config = dict(
    n_layer=13,
    router_bias=True,
    vocab_size=16384,
    steps=4189,
)
Below are experts of layer 3 (counted from 0) of a mixture-of-experts language model. Rows are named gate (a neuron's input weights, with its number), up (a neuron's input weights, with its number), down (a neuron's output weights, with its number) and show model dimensions 0-63. Each number is 50 + 12 x the weight over its row's rms, rounded and kept within 0 to 99.
Before each expert's rows: "gets" lists some tokens that make up at least twice as much of what it gets as of all text; "comes before" lists some tokens at least twice as common just after its tokens as in all text. This comes from a sample of Wikipedia text that the model never trained on. Tokens count by the router's weight.

# expert 45
gets: " and", " was", " is", " as", " were", " he"
comes before: " a", " the", " was", " been", " an", " also"
gate0:40 36 31 62 63 46 26 54 55 35 47 61 35 49 26 53 56 52 57 50 56 39 63 30 30 52 38 68 44 76 58 50 49 77 27 38 54 49 44 66 41 49 55 63 49 55 46 50 36 60 40 52 43 44 43 72 45 25 63 64 65 34 51 39
up0:49 45 39 51 59 51 39 36 39 43 44 64 52 66 43 28 41 48 41 55 38 43 49 66 52 48 65 55 57 51 12 52 38 74 37 42 58 63 73 50 42 58 37 50 40 21 43 68 50 52 29 16 44 46 51 58 49 43 59 53 47 39 47 69
down0:65 55 51 61 63 41 59 28 48 60 52 49 33 54 38 47 18 44 42 63 40 56 46 68 73 41 55 66 43 35 40 47 51 70 58 35 61 50 57 69 46 44 47 52 60 33 46 46 54 48 57 19 56 41 48 83 51 47 67 66 43 31 44 48
gate1:40 64 51 33 49 51 53 45 38 19 38 52 71 52 46 57 62 62 53 53 57 63 48 44 43 69 44 55 56 66 59 36 51 46 65 66 35 18 64 38 58 59 59 50 67 33 77 40 32 47 62 50 54 59 44 37 33 38 64 45 37 54 36 41
up1:55 50 55 71 56 61 57 45 48 72 60 41 55 71 46 24 41 42 38 39 60 48 59 59 46 33 57 40 48 59 50 51 72 35 65 35 61 73 27 51 34 49 50 41 37 56 33 67 47 54 36 36 52 52 73 47 67 64 37 71 72 61 54 59
down1:34 30 73 60 54 29 62 43 42 27 54 51 40 36 41 57 60 64 53 32 60 68 39 65 72 67 61 57 27 53 57 47 42 59 63 47 28 61 56 49 55 55 56 45 27 37 45 45 22 47 48 51 59 60 53 49 38 45 45 62 52 43 36 48

# expert 18
gets: " 0", " 1", " ", " D", " released", " 2015"
comes before: " |", " by", " in", " to", " on", ";"
gate0:46 42 47 34 32 39 36 64 58 28 33 63 59 55 38 38 54 51 37 62 43 57 62 63 41 27 33 42 43 55 58 30 40 37 55 46 36 53 45 55 45 25 25 38 39 21 55 35 58 55 56 54 74 55 48 73 49 37 63 38 65 58 47 46
up0:67 44 56 54 42 59 49 45 52 46 48 65 40 39 65 39 32 49 42 58 36 78 45 64 54 55 40 38 40 50 46 33 56 31 40 62 45 42 70 57 49 50 36 74 62 57 38 74 42 35 55 55 44 50 62 53 36 47 55 32 48 80 47 51
down0:40 40 34 55 65 57 40 41 43 65 61 47 53 43 53 42 44 57 28 38 41 41 67 54 45 39 52 61 58 55 47 45 54 48 49 61 41 61 41 32 54 46 40 53 44 29 78 70 34 41 46 41 35 56 71 25 70 59 47 52 49 61 45 54
gate1:62 29 32 42 36 65 43 51 61 36 75 38 34 24 54 57 56 35 55 37 20 49 51 53 48 43 55 55 43 39 60 55 67 61 76 54 68 38 50 40 43 52 65 61 44 24 54 35 46 69 54 70 67 47 48 36 59 41 53 46 55 53 50 35
up1:43 64 55 46 32 65 62 50 74 44 76 54 44 49 24 51 41 74 31 59 61 56 51 42 23 35 58 60 57 37 55 62 48 44 40 43 65 59 48 52 51 53 59 52 31 62 36 58 64 59 58 39 65 62 47 52 56 37 62 48 51 47 62 59
down1:79 56 45 47 64 55 71 62 67 56 54 38 58 65 29 27 44 44 44 63 44 45 69 42 42 31 63 66 70 55 50 55 28 37 51 44 37 57 48 41 45 58 42 72 65 54 52 60 59 55 46 39 65 57 43 48 74 35 47 68 64 26 32 45

# expert 0
gets: ".", " |", "s.", ";", ").", "es."
comes before: "\n", " The", " He", " In", " It", " "
gate0:72 40 55 49 62 59 56 37 52 68 50 50 69 60 44 70 59 41 44 65 45 61 40 52 46 29 45 41 64 26 38 61 37 49 40 29 54 45 69 43 41 46 42 60 47 49 57 57 40 79 51 45 59 56 24 32 51 54 45 77 53 60 47 45
up0:48 41 66 59 55 53 66 48 36 54 52 42 72 41 34 58 51 63 48 53 61 62 29 38 40 46 58 25 46 37 45 56 35 71 49 44 48 43 64 48 47 55 48 54 42 37 76 65 54 91 60 45 61 68 50 47 45 46 61 67 27 48 42 67
down0:38 65 47 58 52 54 47 63 65 42 56 42 25 62 46 42 42 60 51 29 57 52 54 51 49 44 43 69 34 57 51 30 35 64 65 62 33 67 60 77 50 56 31 58 54 42 35 49 40 01 40 39 46 32 54 58 53 41 42 29 59 52 45 52
gate1:52 35 56 32 72 26 53 49 46 39 41 70 41 53 60 51 61 36 65 62 49 56 37 60 64 35 57 27 48 35 40 55 30 73 52 34 35 53 45 73 49 42 50 53 28 42 55 55 64 56 65 37 56 54 54 67 52 55 39 53 66 56 64 67
up1:35 47 39 69 55 75 48 54 51 47 52 54 65 55 48 67 39 61 43 29 52 30 61 49 42 53 47 74 67 59 56 58 63 37 42 53 40 51 39 34 50 44 40 35 75 52 53 31 43 46 51 57 69 48 47 50 54 46 62 47 41 40 44 24
down1:47 28 59 33 45 53 41 42 53 42 30 49 31 46 45 37 80 46 57 63 47 47 57 37 52 60 56 27 40 53 35 55 36 73 44 44 73 50 31 59 48 57 51 38 40 54 51 42 64 62 70 51 75 57 57 54 38 53 51 43 68 55 58 59

# expert 4
gets: "s", ",", "is", "i", "s,", "ts"
comes before: " and", " of", " in", " to", " were", " with"
gate0:40 46 49 49 46 41 54 53 39 62 49 47 34 57 46 55 56 43 67 53 66 60 38 51 40 52 55 64 53 64 48 32 42 58 55 50 56 45 49 49 22 59 73 33 28 48 38 41 68 58 50 61 52 43 71 57 49 69 46 45 44 32 61 23
up0:54 38 46 54 60 56 28 58 63 53 68 36 55 50 40 47 40 57 59 56 58 50 40 39 61 48 46 57 48 49 57 50 54 36 69 51 61 46 52 52 27 42 63 51 36 51 34 48 22 52 35 46 55 56 47 58 42 55 62 74 32 37 45 48
down0:31 61 31 32 61 69 41 58 39 65 67 54 23 72 43 50 53 52 55 37 58 50 37 77 35 54 62 47 73 44 49 57 41 55 47 47 71 60 70 49 30 63 42 36 52 48 65 60 67 52 50 44 62 74 34 71 62 54 48 72 38 61 36 50
gate1:40 48 58 44 66 37 45 61 41 56 41 37 64 55 52 33 50 69 67 51 61 61 61 61 46 29 66 49 41 38 76 68 46 34 58 61 72 34 33 50 52 42 46 57 39 36 39 70 64 47 37 47 34 38 46 63 34 38 74 34 45 62 38 31
up1:49 33 38 61 38 38 56 53 49 54 41 48 67 46 46 45 52 50 38 53 30 56 46 50 39 58 47 45 44 52 54 58 54 33 55 42 64 63 36 42 34 40 51 58 49 49 53 41 55 65 50 39 59 46 50 71 64 63 56 47 49 67 38 45
down1:75 57 65 49 54 55 35 50 49 39 38 62 70 40 64 22 37 44 45 45 59 39 51 54 42 48 54 45 49 36 24 41 50 50 67 36 31 56 45 41 56 62 66 64 60 51 53 52 67 41 54 54 46 51 45 74 66 24 37 50 56 54 52 23

# expert 52
gets: " |", ":", ";", " /", "s:", ");"
comes before: " ", "\n", " 0", " 1", " 2", " 3"
gate0:54 39 41 48 87 77 52 46 37 58 65 59 40 62 52 46 60 39 55 42 56 56 62 54 77 22 45 40 62 48 61 67 44 48 53 38 64 61 50 60 54 49 52 65 71 58 64 47 53 47 62 44 75 34 58 28 68 55 42 58 53 39 50 36
up0:40 51 53 51 53 40 58 49 37 45 51 31 67 39 59 47 54 69 66 47 27 57 49 39 45 68 42 30 24 41 55 52 58 71 74 63 38 49 32 58 45 49 45 37 54 46 63 54 53 42 42 52 58 48 42 67 62 58 46 21 32 67 62 69
down0:40 68 61 54 41 35 43 52 34 64 19 57 56 52 32 53 69 30 46 44 58 54 32 50 62 69 60 50 48 46 49 49 45 72 72 35 48 56 44 52 48 35 53 37 50 32 54 54 44 44 41 62 63 41 44 58 70 43 29 39 47 57 59 47
gate1:43 43 58 72 34 43 53 62 44 35 86 57 49 48 54 32 76 37 38 38 63 49 50 53 49 31 47 43 72 61 58 46 86 36 50 50 43 58 42 38 42 44 54 44 51 26 52 33 41 48 54 74 54 69 50 49 51 70 66 53 63 46 47 65
up1:35 50 55 69 26 31 45 55 52 58 63 40 46 41 55 49 65 46 49 36 51 55 49 61 34 27 79 41 56 80 56 33 57 23 34 40 48 65 38 42 49 38 49 38 58 34 47 51 59 45 54 70 56 65 41 47 54 52 60 30 54 29 49 47
down1:59 52 42 40 61 44 73 47 11 41 48 62 53 67 63 39 66 55 38 51 50 67 34 46 69 47 71 39 52 57 56 29 89 85 70 62 66 54 57 36 56 41 57 38 38 52 44 29 53 49 57 58 35 47 49 36 65 47 61 59 46 58 64 35

# expert 43
gets: " of", " in", " to", " for", " with", " on"
comes before: " the", " a", " his", " an", " its", " their"
gate0:79 46 50 55 51 47 27 50 40 69 42 53 47 43 39 47 66 23 42 55 45 57 58 45 26 32 51 56 61 67 52 59 55 49 50 50 58 44 42 47 70 46 54 42 18 70 42 37 41 47 43 63 62 45 62 21 59 63 47 57 45 30 45 36
up0:65 41 53 54 63 28 28 47 63 52 38 53 59 54 30 49 51 30 41 56 58 50 53 47 27 44 60 51 53 68 51 53 51 43 42 47 44 39 44 42 67 26 71 49 27 50 43 46 41 51 43 68 69 39 58 30 55 41 32 69 60 34 35 30
down0:47 17 53 46 36 36 59 66 72 49 68 34 67 53 53 42 43 46 21 53 35 64 25 58 78 48 52 46 55 55 55 33 49 66 43 61 37 69 61 43 40 56 26 41 49 42 34 53 64 35 44 42 57 63 58 50 41 49 76 38 59 57 43 71
gate1:35 47 66 63 51 61 54 55 18 63 66 41 61 35 34 58 06 32 33 56 37 55 57 22 49 54 43 57 56 37 43 50 42 49 45 57 57 67 60 40 26 32 41 39 37 20 60 40 48 55 39 62 59 31 73 45 55 46 48 55 54 52 52 55
up1:27 56 46 53 68 48 48 67 29 65 63 51 70 70 28 59 38 33 43 36 54 50 50 22 52 45 40 60 57 36 42 39 71 31 40 44 42 70 46 61 37 31 41 58 33 37 48 53 62 71 37 56 42 28 67 55 39 50 45 58 77 47 60 60
down1:80 37 19 26 33 44 48 50 56 51 36 34 30 45 61 41 66 54 50 58 51 31 23 47 40 46 67 50 46 67 60 50 69 63 52 50 39 67 45 51 44 61 34 40 77 58 74 30 64 68 42 36 37 33 39 59 24 56 46 59 52 40 72 58

# expert 49
gets: " ", ".", " on", "s.", " in", " un"
comes before: " |", " The", "\n", " In", " He", " It"
gate0:50 59 56 48 44 47 51 55 43 30 25 73 30 62 59 48 37 61 71 61 37 69 69 46 50 44 41 44 31 51 47 25 82 50 55 42 74 60 70 59 35 40 70 45 63 44 29 61 48 44 53 51 50 66 53 46 39 43 26 56 44 55 55 49
up0:30 42 54 54 86 50 63 35 72 63 64 46 69 15 72 56 42 54 46 45 58 44 25 45 67 54 57 60 55 63 57 64 63 53 60 29 58 59 33 57 53 49 48 53 59 33 64 52 53 53 47 32 47 33 55 39 68 55 39 64 42 41 47 53
down0:52 60 41 33 47 81 53 59 40 39 39 48 43 65 54 61 69 40 47 53 52 54 49 61 49 60 39 53 44 51 44 65 48 44 61 30 34 42 58 51 40 57 54 41 48 60 74 40 44 28 73 53 46 29 33 46 48 47 70 59 64 61 53 49
gate1:52 55 75 65 45 38 36 32 81 40 41 44 64 50 55 39 53 54 55 78 28 39 20 42 43 42 53 53 48 38 45 19 60 51 55 47 63 61 48 42 49 55 56 72 46 65 42 46 39 48 77 49 55 54 54 58 73 55 52 44 42 58 65 50
up1:64 58 63 42 59 44 54 45 69 49 51 51 39 62 41 63 50 43 64 68 48 49 37 53 49 34 49 52 55 40 35 49 48 30 49 39 74 32 56 47 34 59 30 64 44 79 43 60 32 51 45 58 68 49 68 68 64 57 36 32 53 51 41 35
down1:46 68 26 65 61 50 52 31 63 57 32 46 54 63 23 33 70 50 34 48 64 37 50 43 62 69 36 64 38 38 58 35 45 48 35 53 57 44 60 55 53 58 37 50 70 69 54 28 51 32 79 67 39 56 57 65 47 43 72 46 44 52 37 51

# expert 48
gets: "2", "1", " as", "ly", "3", " 6"
comes before: " |", " a", " well", "°", " –", ".5"
gate0:52 39 75 61 53 49 67 55 47 59 59 31 67 58 48 38 59 40 29 50 44 55 59 42 70 60 56 34 53 50 68 45 43 57 48 68 54 38 56 42 58 57 54 51 46 42 65 48 46 55 47 61 52 53 40 45 69 38 33 49 36 56 50 40
up0:44 43 54 64 48 58 42 39 38 37 38 59 63 19 58 39 40 38 58 31 47 67 44 28 65 46 61 66 50 66 51 42 37 54 60 66 49 53 41 52 22 49 58 51 41 57 41 33 59 64 35 40 44 33 28 46 34 53 56 38 66 55 35 46
down0:37 53 44 48 59 35 50 58 35 69 44 72 59 52 44 49 39 51 49 32 51 37 28 58 57 54 64 55 48 53 59 56 75 40 59 53 52 46 45 56 48 51 28 42 60 51 43 69 39 50 70 56 50 72 38 42 51 30 52 72 38 54 48 41
gate1:50 45 18 63 50 58 26 48 37 44 45 35 31 48 51 50 50 40 30 58 53 60 45 35 59 29 73 58 59 65 31 37 41 30 36 47 48 53 48 69 61 57 35 39 54 66 55 47 67 51 50 52 38 26 66 52 64 49 66 59 55 46 56 55
up1:81 46 59 58 70 41 52 55 52 50 53 47 52 57 44 59 32 63 60 58 37 37 39 39 50 44 52 55 53 37 34 62 61 51 36 54 71 51 44 58 50 63 58 36 31 74 56 31 25 65 68 38 28 59 31 62 29 56 49 41 69 32 46 51
down1:57 52 55 76 41 40 38 45 59 59 43 58 60 52 37 56 60 54 44 18 37 28 49 56 57 59 42 73 51 43 52 55 57 52 58 50 57 43 42 71 62 41 56 61 29 76 46 35 56 28 40 55 64 40 55 54 61 65 58 33 63 33 52 40

# expert 61
gets: " 1", " 2", "1", " 3", "2", " 4"
comes before: " |", ".5", "1", "5", "8", "00"
gate0:42 44 29 55 70 42 64 61 54 74 71 63 49 43 30 46 34 44 35 71 47 64 52 54 38 20 48 32 55 38 27 62 67 53 82 49 43 45 27 53 43 30 44 49 36 51 60 37 50 55 45 41 51 46 47 46 39 48 54 47 58 50 50 52
up0:39 38 31 63 62 30 45 58 35 47 33 72 50 48 44 36 64 41 34 65 50 45 63 45 57 39 52 43 48 43 49 43 72 58 41 48 51 56 61 51 41 47 47 33 82 52 39 46 55 42 55 65 49 52 42 55 53 50 50 75 57 63 35 11
down0:26 41 62 35 42 56 62 44 62 42 57 50 35 50 39 35 53 46 27 33 38 68 49 50 51 29 62 57 63 32 46 44 57 52 56 45 68 55 48 54 54 31 48 71 38 53 69 42 59 27 70 46 48 79 43 40 49 44 37 36 46 67 46 58
gate1:70 54 49 62 53 56 55 44 41 79 35 53 39 49 53 57 40 56 49 64 50 65 34 49 46 44 59 31 59 39 48 61 57 40 55 32 33 37 67 70 49 45 82 34 66 60 45 60 54 62 50 62 34 71 47 49 32 53 32 47 47 60 75 68
up1:46 42 62 45 67 59 69 72 69 59 57 28 54 76 50 48 51 57 46 41 42 56 39 55 62 39 40 42 69 34 56 54 50 51 55 58 51 62 50 47 58 32 58 62 62 48 59 66 51 61 47 61 66 25 55 39 67 34 45 64 65 58 46 43
down1:52 46 49 57 51 67 66 40 24 65 37 50 48 54 60 75 42 64 54 68 59 52 23 64 56 57 51 64 54 53 44 61 48 40 31 71 65 65 43 41 58 50 57 61 27 57 38 68 42 63 30 48 66 49 49 69 56 43 55 45 59 54 07 41

# expert 29
gets: " the", " ", " a", "re", " many", " no"
comes before: " |", " first", " same", " new", " United", " other"
gate0:33 39 55 50 70 46 49 54 38 55 35 48 36 45 65 69 45 42 51 46 55 67 71 28 38 60 69 39 46 48 57 57 46 62 41 40 37 62 43 52 69 48 39 22 66 31 61 29 39 59 51 38 50 45 72 39 64 47 34 43 68 66 65 51
up0:39 34 60 35 47 30 57 68 38 58 50 58 50 33 50 56 42 73 51 42 40 61 70 61 70 51 50 50 36 49 61 67 60 55 34 62 39 59 34 54 59 52 37 48 47 45 42 69 25 35 44 55 40 43 46 39 40 56 43 39 63 71 56 37
down0:39 48 29 58 56 41 30 43 59 51 46 44 63 59 41 56 40 60 57 49 67 53 30 62 48 51 55 25 47 55 37 55 43 47 55 50 72 55 62 63 56 50 42 29 34 59 49 40 48 39 38 40 45 49 47 69 48 45 51 52 24 58 22 38
gate1:53 61 46 42 64 51 83 56 72 52 45 57 42 34 50 54 47 59 52 49 72 44 55 63 44 49 48 52 44 62 53 38 38 47 66 45 40 56 48 70 52 59 58 41 61 39 44 55 48 31 44 56 62 76 37 48 40 62 43 42 62 61 49 29
up1:41 44 68 34 67 52 40 64 40 42 36 32 67 42 45 62 70 37 55 41 71 41 62 57 64 75 36 52 64 50 45 52 54 48 57 39 34 39 39 55 40 62 36 47 60 32 73 41 54 48 32 52 45 35 55 57 43 35 28 71 48 59 71 40
down1:34 61 55 54 62 36 59 57 41 52 69 19 48 49 43 48 47 49 59 35 66 44 54 32 65 90 49 55 51 47 56 50 48 42 48 56 45 44 46 54 51 44 61 47 47 62 58 45 69 52 38 58 49 59 54 49 39 42 48 70 34 58 37 38

# expert 1
gets: "ing", " of", "ic", "'s", " first", "ist"
comes before: " the", " of", " to", " for", " that", " his"
gate0:60 49 47 43 49 47 49 41 56 71 62 73 47 45 42 68 32 51 34 57 26 37 38 48 47 41 56 55 25 78 53 35 45 35 53 52 47 55 47 58 50 56 55 41 56 46 61 55 39 34 50 66 53 61 51 66 42 64 64 52 27 71 41 43
up0:57 59 61 46 57 44 52 43 43 73 37 40 67 52 68 29 34 59 43 39 49 62 43 49 26 46 50 43 61 41 70 47 46 79 37 73 36 36 48 52 65 58 53 29 53 62 53 44 41 52 51 36 31 48 47 45 44 46 48 50 74 71 56 49
down0:28 40 42 65 39 67 58 34 64 47 67 37 57 48 45 54 66 21 65 40 48 35 26 58 43 47 59 60 38 49 56 39 43 55 35 54 65 62 52 57 50 55 60 51 41 58 41 63 50 69 46 44 37 57 45 39 75 59 55 33 42 36 52 30
gate1:56 38 51 37 59 70 62 54 30 28 73 63 39 49 40 60 60 56 69 57 47 47 57 56 56 40 70 24 68 40 55 47 59 51 37 66 58 52 37 43 37 43 38 39 56 77 57 39 43 55 49 43 56 52 15 40 34 47 40 59 29 42 40 66
up1:46 38 67 54 44 41 44 79 49 35 42 59 36 30 48 60 53 58 58 46 35 46 52 47 40 51 25 51 52 67 46 58 44 50 52 40 54 46 61 32 38 28 29 48 61 50 77 50 41 60 40 45 43 38 48 55 46 48 81 43 40 35 53 41
down1:57 48 67 52 44 49 51 42 81 55 40 56 57 54 47 60 60 38 32 44 72 73 34 47 26 37 72 55 56 56 47 54 44 59 44 55 54 68 36 41 15 44 50 69 51 32 66 60 37 60 58 54 79 65 51 44 53 35 48 49 58 42 60 40

# expert 22
gets: ",", "s,", " and", " –", "e,", "a,"
comes before: " and", " the", " which", " but", " he", " a"
gate0:41 33 39 30 46 57 32 54 45 46 25 74 51 49 48 35 42 57 44 44 25 46 50 50 43 33 50 20 60 56 55 58 29 42 45 46 32 52 47 46 43 35 32 59 32 56 40 28 64 41 38 51 45 61 47 47 42 45 42 59 46 45 46 61
up0:47 48 39 37 55 41 52 38 48 65 44 61 53 37 48 64 61 58 45 65 26 41 49 49 60 48 42 40 65 46 70 52 61 49 64 58 50 42 24 41 67 16 47 46 44 57 75 45 59 45 68 63 53 71 77 30 52 68 51 70 46 52 59 52
down0:47 50 37 51 54 50 41 53 52 49 67 47 25 38 48 21 59 61 26 50 39 55 74 47 28 56 52 59 44 24 59 49 32 53 30 58 29 42 57 60 57 39 35 24 45 35 17 59 53 33 58 18 35 36 18 53 26 54 52 39 55 39 43 70
gate1:41 49 32 77 78 64 35 56 26 40 40 47 50 29 25 44 38 60 39 58 46 30 70 38 35 68 51 47 65 57 37 53 38 47 33 55 60 47 68 62 64 50 42 42 71 51 54 46 53 51 50 63 66 24 51 61 51 40 44 50 75 52 53 41
up1:55 52 60 51 46 54 46 59 50 54 43 56 36 48 59 50 62 46 53 51 55 59 51 25 47 60 34 48 34 43 30 28 29 45 40 45 36 68 58 31 41 53 55 37 68 41 59 42 68 47 50 57 45 24 41 44 60 58 42 39 35 67 40 78
down1:49 35 49 55 52 75 75 50 54 57 50 36 52 50 38 44 66 65 71 44 53 66 52 34 74 44 29 47 39 38 43 56 42 51 29 55 55 43 57 24 48 38 57 60 47 49 59 52 45 43 70 52 37 57 56 45 35 57 54 52 52 43 54 53

# expert 35
gets: " |", "\n", " t", " d", " but", "("
comes before: "\n", " ", " 0", " 1", " —", " 2"
gate0:55 72 49 59 55 54 45 39 41 48 52 62 81 34 65 43 46 56 63 46 24 65 33 52 35 65 43 55 39 47 37 39 47 38 57 36 59 48 55 48 38 43 43 49 28 49 38 46 54 61 57 58 69 36 50 77 48 32 31 29 53 43 63 40
up0:43 60 31 62 55 55 48 60 58 37 66 62 42 35 54 41 57 55 39 56 83 43 74 48 55 55 48 54 35 52 56 39 62 42 53 64 63 45 38 55 34 45 76 77 64 44 45 50 42 37 53 55 42 50 38 74 51 67 49 48 32 62 42 46
down0:61 86 56 52 67 49 44 67 69 52 31 50 63 51 58 38 63 53 31 46 58 81 67 36 43 48 60 52 26 46 63 49 40 39 67 54 63 38 59 39 41 48 69 77 43 45 57 63 51 79 45 48 66 56 35 44 70 42 48 65 49 51 47 41
gate1:58 30 37 51 57 46 55 30 47 39 28 30 59 34 44 57 44 50 46 42 41 60 55 65 46 41 44 44 54 60 51 27 47 54 61 43 57 39 47 43 34 94 53 61 35 37 57 43 27 55 48 60 54 37 49 45 43 54 48 36 66 42 37 46
up1:54 55 71 58 56 41 51 58 65 44 55 73 49 59 78 70 13 65 35 47 54 41 66 48 58 66 52 13 41 54 32 63 43 48 55 71 44 60 23 36 72 56 38 46 47 42 52 52 43 66 53 33 56 46 62 46 32 61 46 62 51 59 51 60
down1:54 63 50 22 36 64 52 49 54 44 61 44 35 50 58 39 32 66 57 51 48 29 67 39 39 53 59 50 40 63 49 52 48 48 68 47 28 55 64 40 43 31 44 61 41 34 37 42 27 46 51 58 58 56 36 67 16 41 42 53 63 56 51 36

# expert 40
gets: "\n", "==", "===", " ==", " ===", "===="
comes before: "-", "|", "\n", "The", "In", "=="
gate0:34 57 49 49 30 57 56 25 39 32 61 54 59 69 55 55 60 37 62 37 45 33 46 59 52 56 57 41 66 56 71 23 75 45 53 32 48 41 40 56 58 62 70 32 57 41 63 43 46 63 47 50 39 56 61 57 37 40 48 17 66 57 57 55
up0:49 52 57 77 46 56 21 45 58 46 48 45 53 49 52 37 59 46 44 29 42 44 48 47 57 52 68 64 59 55 39 52 56 68 55 27 56 66 48 43 62 65 52 39 48 58 58 34 58 59 34 48 66 27 88 50 35 63 26 32 61 54 39 47
down0:70 66 56 63 39 28 34 49 54 61 70 54 46 41 47 43 44 45 50 41 39 65 57 47 36 57 53 51 50 80 49 34 55 45 48 60 50 40 53 59 34 40 67 46 54 34 56 77 53 42 39 50 56 56 41 62 61 63 29 43 25 48 44 70
gate1:69 51 56 76 63 50 57 29 28 42 53 50 59 64 30 66 35 63 50 44 43 62 55 40 44 62 56 40 32 61 22 53 51 49 62 66 41 61 56 28 58 55 40 37 50 50 56 62 39 59 34 48 48 49 70 51 30 35 45 38 32 38 49 61
up1:74 50 59 65 55 48 43 36 35 43 46 45 62 53 25 69 38 69 44 52 53 65 49 63 36 69 69 41 38 61 34 44 45 53 69 60 41 55 41 32 48 55 50 35 57 50 52 58 42 52 35 62 51 53 57 56 29 28 55 54 39 45 55 56
down1:48 54 63 44 44 53 47 43 66 51 39 28 60 80 46 61 27 48 51 56 67 36 37 68 51 60 61 60 47 42 49 48 50 58 40 51 42 46 27 52 44 49 41 67 65 38 62 49 44 50 48 36 48 52 50 59 40 32 50 56 40 58 73 38